Weights of a small mixture-of-experts language model, trained from scratch on English Wikipedia.
Size: 12 layers, width 128, vocabulary 10381, 40.7M parameters.
Training: a variant of Adam for the experts, 379M tokens.
Below are experts of layer 9 (counted from 0) of a mixture-of-experts language model. Rows are named up (a neuron's input weights, with its number) and show model dimensions 0-127. Each number is 128 + 24 x the weight over its row's rms, rounded and kept within 0 to 255.
Before each expert's rows: a language model's description of what the expert responds to. This comes from a sample of Wikipedia text that the model never trained on.

# expert 54
It responds to: Number tokens in dates, ages, years and tables, such as "aged 87", "26 December", "In 1832", ranks and scores.
up4 [ 79 123 145 137 110  86 121 146 138 171 101 104 143 167 118  99 116 114 107 124 100 141 127 139  81 163 109 143 157 137 142 109 140  88 135  95  85 114 125 109 133 118 136 144 131 120 127 136 114 109 174 173 117 106 153 155 119 146 184 137 172 155 122 130 122 158 151 130 169 123 103 148 126  99 131 164 177  95 105 132  82 131 167 116 133  83  86 135 145 123 139 138 141 151 125  95 133  98  88 152  92 129 120  97 141 128 149 133 121  96 119 197 130 110 154 116 132  95 142 131 138 156 128 141 121 135 142 144]

# expert 35
It responds to: Pipes between cells inside table rows, mainly election result tables with Party, Candidate, Votes and Total: columns.
up4 [154 162 121 138 137 126 122 159 149 133 154 160 128 142 107 120 132 129 139 113  92 114 160 161 136  68 133 119 113 118 179 140 114 108 150 131 113 129 161 110 132  93 105 119 114 109 149 135  95 120 189 148  83 122 117 148 141 108 147 165 142 106 128  85  94 131 171 149 112 137 131 149 153 120 121 120 131 132  78 111 136 140 155 153 123 127 149 143 100 170 137  89  79 145  96 139 116 117 119 145 113 134 158 138 127 129 124 103  94 133 115 122 170 116 175 102 187 138 138 112  77 121 175 139  95  89 137 118]

# expert 5
It responds to: The first pipe at the start of a table row after a line break, in election results, track listings, rosters and taxobox fields.
up7 [121 142 200  84 135 100 185 138  80 139 117 128 152 105 119 151 133 175 147 108 101 107 152 130 134 135 122 121 122 109 110 120 133 132 131  81 128  67 109 114 126 108 130 128 110 125 121 148 145 125 123 142 158 113 168 170 129 137 190 132 123  97 118 142 130 113 139 141 115  84 117 148 122 122 117 194 125 157  86 144  90  84 149 134 110 128 126 160 120 139 163 116 160 164 156  92 139 122 177 138 113 139 153 121 154 128 115  95 102 158 125 110 117 154 117 137 140 133 139 139 111 121  95 163 119 132 154 137]

# expert 25
It responds to: The words the, The, an and a, mostly after prepositions like of, in, to, or starting a sentence.
up0 [178  87 146 130 150 130 131 115 149 122 141 125 146 137 156 173 120 141 143 131 130 170 155 158 115 152 141  79 160 134 125 138 136 132 166 132 129 152 114 150 176 122 122 115 102 108 142 108  81 102 122 108 139 115 127 130 110 124  87  75 142 161 129  92 129  82  83  74  70 132 120 132 136 154 114  93 135 114  85 143  67 108  94 143 154 137 174 127 148 125 153  94 117 131 136 131  96 135 113 147 142 139 146 135 110 133 112 150 102 120 111 126 145 133 113 102 159 129 141 144 122 138 101 183 143 138 124 162]

# expert 60
It responds to: Wiki heading equals signs closing section titles (===, ==, ====), plus last cells of table rows and closing quotes.
up0 [176 200 180 165  95 159 131 115  84 160 154 112 110 131 135 130 107 124 129 104 106 138 102 120 134 133 120 136 148 147 169 165 107 122 162 149 163 124 126  93 118 123 143 107 132 124  93 120 130 105 143 126 141  85 151 141 142 151 155 131 140 123 127 140 111 112 161  69  99 123 147 127 153 144 114 124 144 110 113 132 140 104 171 117 130 141 124 110 145 129 149  67 126 152 112 142  96 128  92 142 111 102  85 187 116  94 120 114 119 162 116 156 146 118 159  92 131 137 146 103 150 124 117 155 129 137 101  81]

# expert 56
It responds to: Table cell separators | in sports and data tables, and digit-plus-closing-bracket tokens ending birth years or dates like 1970).
up0 [114 141  92 144 156 116 165 113  68 178 135  82 121 118 128 163 136 123 103 128 118 144 143 117 151  98 116  94  80 123 160 176 124 149 119 152 127 145 140 144 109 142 105 167 159 151 109 144 142 162 102 130 153 119  82  79 139 128 118 100 132 103 160 139  92 131 124  91 128 113 130 113 135 132 170 158 125 125 143 122 174 142 153 142 129 126  94 134  96 107 139 135 120 165 134 169 137 110 138 133 150 144 109 120 155  81 129 128  98 168  88 133 135 134 144 139 141 108  72 132 152  97 170 131  91 111 124 119]

# expert 57
It responds to: Spatial nouns and particles in geography, architecture or action text: west coast, ground floor, sea level, laid out, down.
up3 [134 123  72 135 121 138 175  83 115 166 142 146  85 185 137 121 123 127 119 138 124 170 134 147 105  91 134 126 140 121 111 164 131 104 118  99 133 177 156  79 137 152  85 118 123 134 141 132 111 144 110 131 139  95 149 169  74 108 151 156 135 161 155  99 103 141 138  97 111 143 113 135 151 136 142 151 152 153 102 125  78 123 140 137  71 102 123 127 130 110 143 117 102 168 123  89 137 120 106 145 149 138 121 139  97 113 138 108 163 121 156 133 145 180 134 152 142 104 138  97 103 129 145 110 145 132 167 127]

# expert 32
It responds to: Determiners and possessives before a noun phrase, mostly the, also his, its, their and 's, often after of, in or to.
up0 [117 111 144 115 115 115 139  91 137 158 181 115  98 113 120 168 114 158 136 161 174 122 123 109 133 143 133 155  99 107 132 158 133  94 137 125 156 159 104 115 161 130  77  52 107 127 130 113 122  98  89 107 100 123 116 120 107 143 147 133  97 144 138  95 150  92 104 145  78 125 168 138 160 163 172 136 110 144 153 148 111 103 142 130 111 107 139 111 124 110 120 137 146 135  92 114 141 148 129 100 146  92 148 145 102 169 130 150 117 118 159 133 116 103 126 119 124 134 174 143 142 114 140 187 111 152  86 129]

# expert 0
It responds to: Word-piece consonant clusters inside transliterated non-Western names and places, such as Makh-ach-kala, Kh-ach-ayev, Dj-ib-outi, Niy-azov.
up0 [125  98 134 112 137 122 170 130 121 127 148 145 133 132 121 138 159 136 163 150 130 143 118 113 114 129 135 144  74 179  91 135 130 144 149 135 130 121 156 145 162 160 160 141 181  92 133 148 141 131  98 120 126  94 126 115 131 138 136 135 143 124 140 125 139 167 139  94 103  87 121 111 147 105 164 110 137 109 141 101  61 129 127 110 117 102  95 105  91 119 107  89 148 139  56  89 158 114  90 124  78 117 161 141 133 148 134 133 125 102 135 133 130 118 151 126 164  91 173 160  98 120 102 155 135 156  88 119]

# expert 47
It responds to: Nouns and verbs about creative works and careers after the, was or a, such as film, album, title, released, career, held.
up0 [104 134 193  74 115 121  79 126 128  98 126 158 165  95  99 147 113 131 121 161  91  86 134 149 155 134  98 119 162 171 135 143 125  96 137 133  96 130 156 111 121 122 157 126 145 143 137 114 103 130 143 164 150 121 151 168  89 131 122  85 141 105 126 166 130 165 119 120 131 142 139 112 115 128 132 152 142  80 137 112  80 119 116 109 133 161 113 130 139 129 168 171 127 134 135 128 133 118  92 167 125 126  61 116 137 149 144 155 170  92 142 105 143 133 123 113 107 107 126 150 132 112 102 131 129 175 102 138]

# expert 18
It responds to: Word-internal pieces of German, Dutch and Scandinavian names and words, especially umlauts and ø/å, such as Karls-ru-he, Le-ip-zig, Bü-nd-chen.
up0 [118 128 165 136 139 141 134 149 105 121 138 145 111 115 112 147 157 120 127 133 122 111 138 119 109 141 154 130  70 118 127 132  71 128 129 139 205 137 118 138 134  92 142 118 161 143 104 111 175 116  83 141 151  96 173 131 111 105 113 125 110  74 126 152 127 106 144 109 113 126 165 150 122 162 111 161 124  97 119 152 113 134  75 145 146 141 144 179 113  76 150 134 140 123 148 171 113 157 106  97 111 135 160 126 140 147 127 124 124 146 158 108 110 175 148  59 125 126 120 101 155 123 133 146 133 103 105 118]

# expert 44
It responds to: Mid-word syllable pieces like so, co, to, lo and capitalized Le or Lo starting names, as in Rus-so, cros-so-ver, Oak Le-af.
up4 [122  88 155 119 119 119 154 131 109 159 134 156 131  95 144 139 140 108  88 123  97  86 143 119  97 117 138 104  99 161 139 137 149  81 153 160 146 134 143 142 152 116 115 128 153  49 152 124 138  99 143 171  85  86 156 100 129  85 156 144 128 121 176 135 186 166 152  98 117 125 129 126 158 133 150 141 115 138 155 145 152 113 124 113 127 181 135 155 148 124 155 150 128 140 140 155 139  97 117 156  81 103  97 143 135 142  82 125 158 128 130 109 120 126 174 123 120 131 120 131 119 104 120 117 105 114 140 103]

# expert 63
It responds to: Line breaks, pipes and the first word of table cells, notably award results Won, Nominated, and name or venue fragments like Sav, Cons.
up4 [142 141 121  93 141 131 113 156 128 141 105 118 155 103 126 114 106 113 160 148 132 144 147 137 115  83  94 145 124 149 196 142 141 109 149 113 158 133 179 118 149 142 158 117 115  97  80 122 143 111 172 135 118 104 113  84 135 108 153 153 115 121 128 126 120 128 129 144 154 132 122 171 165 100 138 155 110 153 125 101  96  77 160 111 127  99 140  93 114 154 150 126 156 123 109 130 130 149 146 103 147  82 105 142 117 143 121 129 107 147 140 147 129  96 199 157 111 133 111  94 127  98 129 187 146 156 125  83]

# expert 33
It responds to: Pipes, numbers and words inside table cells of stats, election and launch tables, like Majority, Success, .5; some stray prose words.
up0 [134 129 112 120 132 125 142 144 123  97 135 110 172 155 120 164 124 109 134 137 124 134 157 157 139 113 154 125 105 143 141 114 116  58 161 155 143 165  93 113 147 165  96 132 167 114  94 138 121 142 118 103  88 106 118 113  88  77 160 164 126 132 141 136 119 116 138 120 129 101 118 118 142 122 110 167 127 116 129 128 134 117 158  93 151 124 137 119 142 154 118 164 108 107 174 136 130 155 132  85 131  89  75 109 174 151 116 135 100 129 105 148 135 138 144 132 139 149 126  87 162 120 132 193  73 103  90 150]

# expert 51
It responds to: Digits inside long numbers and table cells, such as RefSeq IDs, ISBNs, track times like 4:04, and row breaks in tables.
up0 [151 135 129 129 150 176 144  67 105 113 161 122 160  92 154 153 132 136  94 145  94 130 105 118 105 133 151 148 141 163 122 143  98  76 201 104 124 146 131 140 122 166 116 127 111 151  96 157 104 123 124 127 116  88 132 115 122 104 154 127 147 124 153  96 143 113 126 125 139  91  99 133 158  96 183 141 100 148 149 118 108 110 110 115 115 135 100 116 130 164 119 123 136 167 167 150 124 184  82 143 131 105 141 115 140 108 117 137 145 171 121 115 148 107 124 145 102 118 152 115  92  86 158 143 110 130 142 110]

# expert 58
It responds to: Single capital letters or short capital pieces beginning abbreviations, codes, or words, like E-SP, J-K, P-VC, DO-V, line-initial R.
up4 [160 112 152  97 104 145 173 104 135  63 127 112 146 100 111 135 161 140 113 137 131  89 148 122  82 101 156 138 153 106 150 126 170 104 114 111 130 146  55 119 150 117 140 138 116 137 181 144 181 163 152 135  96 132 164 138 114 122  96 177 135 119 133 146 164 147 133 129 130 156 128 135 142 129 121 121 140 124 141 115 146  96 129 118 127 135 124 132  89  98 120 114 114 121 147 145 135 107 145 175 135  87 109 128  90 123 130  99 115 108  92 112 135 122 132  90 207 137 144 145 110 163 114 128 119 121 143 114]

# expert 3
It responds to: Conjunctions and linking words joining clauses or verbs in running prose, mostly and, also for, but, or, while, &.
up0 [144 142 124 141 136 117  86 111 137 131 128 153 147 106 150 162 141 121 151 115 187 169 159 113 115 100 150 137 144 139 145 128  91 128 110 187 127 125 133 133 146 149 115 133 138 148 147 142 112 103  96 153 131 104 151  81 133 116  76 157  65 109 141 125 143 147 132 123  86 108  92 122 170 145 164  98 127 109 127  99 126 178 105 143 117 128 137 121 148 147 153 116 118 135  90 114 167 178 119 128 132 136 105 139 100 128  63 158 134 154 137 133 122 127 171  98 119  73 111 114 161 116 135 127 102 128 122 104]

# expert 7
It responds to: Numbers, dates and name fragments inside table cells or lists, usually after a pipe or comma, such as 18, December 19, Fer.
up0 [153 148 142 115 100 101 126 132  65 148 119 117  97  86 140  84 137 136 175 111 151 136 129 120 169 100 133 138 137 120 151 151 121 114 129 152 118 148 124 109 155 151 109 106 149 136 123  61 124  83 167 130 135 102 151  72 119 107 151 111 168 112 100 110 134 118 155 138 176  85 128 167 169 110 134 128 132 130 122  98 116  83 162 125 150 117 123 140  98 124 131 150 129 121 149 148 105 148  85 161 123 103 140 173 138 137 145 111 128  82 146 120 120 124 166 113 149 115 128  97 116 135 141 150 170 157 112 112]

# expert 1
It responds to: First pieces of Latinate verbs and nouns after a space, often following to or dis, such as exp, comp, rem, dec.
up0 [126 189 153 122  76 131 140 158 143  80 117 121 126 156 112  92 133 134 157 140 107 128 132  84 132 119 132 133 130  83  96 109 136 159 136 147 104  97 106 135 148 113 116 156 161 138 129 132 139  96  96 136 143 109 151 140  42 119  87 103 156  90 133 105 103 147 135 141 101 104 130 124 133 157 124 172 147 151 109 120 118 112 138 138 106 148 134 129 165 102 168 169 157 171 109 143 108 117 131 132  96 152 152 108 184 142 163 135 118 130 103 174 137 147 135  99 107 116 152 123 120 113 137 123 125 146 146 116]

# expert 49
It responds to: Single digits and symbols in coordinates, elevations, time zones, ISBNs and sports statistic tables, such as ′, °, UTC+, 10.
up4 [126 152 138 133 118 131  73 121 106 118 125 154 165 128 135 113 113 122 134 130 148 117 127 115  99 171  86 116 114 117 152 121 121 117 152 125 154 214 104 103 131 133 145 126  98  44 125  96 149  75 124 151 153 131 111 120 160 141 129 182 119 133 140 113 122 125 142 115 144 138 168 124 123 100 126 112  90 124 108 118 111 117 117 143 116 158 169 113  75 123 125 107 132 114 119 136 124 111 136 139 118  94 140 119 151 118 150 169 100  97 140 126 134  90 107 109 136 137 161 135 123 110 166 128 187 130 154 181]

# expert 14
It responds to: The conjunctions and and or, often after a comma or plural noun, plus the word pieces or- in orange, orphaned, ornithology.
up4 [192 115 139 115 122 123 113 169 147 107 117 136 155 109  99 113  94  76 116  90 131 101  96 104 147 127 141 108 117 146 166 162 118  88 149 135 125 137 146 109 106 132 136 144 129 121 145 128 149  68 152 136 137 134 138 120 158 130 166 126 157 127 128  99 131 114 147 133 113 114 151 132 115 126 185 151 137 117 154 141 117 111 141 107 100 148 113  98 105 149 139  88 124 119 128 114 147 145 133 169  72 130 116 110 132 117 170 135 143 110 169 137 129  59 145 134 159 142 125 122 124 116 175 110 122 177 125  59]

# expert 15
It responds to: Opening letters or pieces of common lowercase nouns right after the, a or his, such as j-oy, arr-ay, v-ision, des-ert.
up4 [112 110 165 121  92 145 118 122  98 105 136 117 108 144 146 135 113 142  97 159 110 156 130  84 147 122 165 149 126  91 172 138 130 130 158 145 140  99 127 126 146 116 100 126 141 168 156 154 159 146 142 120  99  98 164  83  99 141 161 150 142 180 124 102 101 115 174 105 157 142 142 153 144 102 105 188 139 139 123 122 132 135 114 110 119 115 116 106 139 151 125 211  91 151 111  99 127  95 140 110 139  98 123 104 114 124 115 124 126 134  76 140 138 105 106 125 162 111 121  94 128 135 159  89 129 130 121 164]

# expert 38
It responds to: Verb stems and bare verbs after to, not or was, often followed by a suffix, such as respect, use, support, found.
up0 [ 73 150 168 135 131 142 115 154 147 138 134 141 148 147 129 146 150 115 124 120 148 111  53 125 153 114 156 123 136 128 122 117 128 155 129 132  98 130  95 142 115 117 147 158 159 105 132 108 101 121 161 157  86 104 107 134 110 159 133 129 160 133 154 113 127 124 145 126 129 136 147 116 138 130 150 123 138  94  95 140 135  82 121 115 109 103 111 111 110 158 123 119 133 142 143 137 157 119  81 115 166 163 120  71 140 137 128 142 111 117 127 162 121 119 117  64 169 110 100 175 178 139 121 141  87  85 122 198]

# expert 19
It responds to: Pipes, line breaks, semicolons and closing brackets ending a table row or sentence, plus However and They starting sentences.
up0 [ 95 135 157 133 141 134 128 190  79 110 160 110 128 148  92  96  94 131 100 101 102 156 102 139 150 117  94 108 131 155 151 125 144  67 174 138 130 129 142  83 130 153 109 137 126 117 117 126 106 108 118 146 124 110 141  91 127  98 131 136 116  96 137 124 117 139 112 117 176 139 139 148 102 146 135 105 138 108 144 108 112  97 148 117 147 118 151  91 124 101 153 129 118 172 135 120 144 162 153 136  99 108 111  95 161 117  75 146 137 151 166 128 161 146 123 198 113  96 148 139 108 131 136 120 181 144 157 118]

# expert 40
It responds to: Word-internal pieces like he, che, ro and accented letters é, è, as in amphit-he-ater, Nonet-he-less, Moust-ache.
up0 [159 153 152 130 124 166  59 137 142 121 120  72 139 107 106 107 124 135 104 113 140 112 156 141 163 112 162 145 128 138 133 165 122 113 144 116 148 122 129 129 128 121 118 151 165 109 138 138 156 126  79 154 131 120 158 135 126 140 136 125 136 123 175 150  69 142 135 139 135 136 125  97 137 147 127 114 108  82 137 138 122  97 119 165 112 135  94 117 118 106 139 114  87 160 137 113 142 122 135 109  63  52 138  98 139 117 161 166  98  97 125 127 105 124 150 133 155 112 142 195 147 118 146 152 117 161 117 111]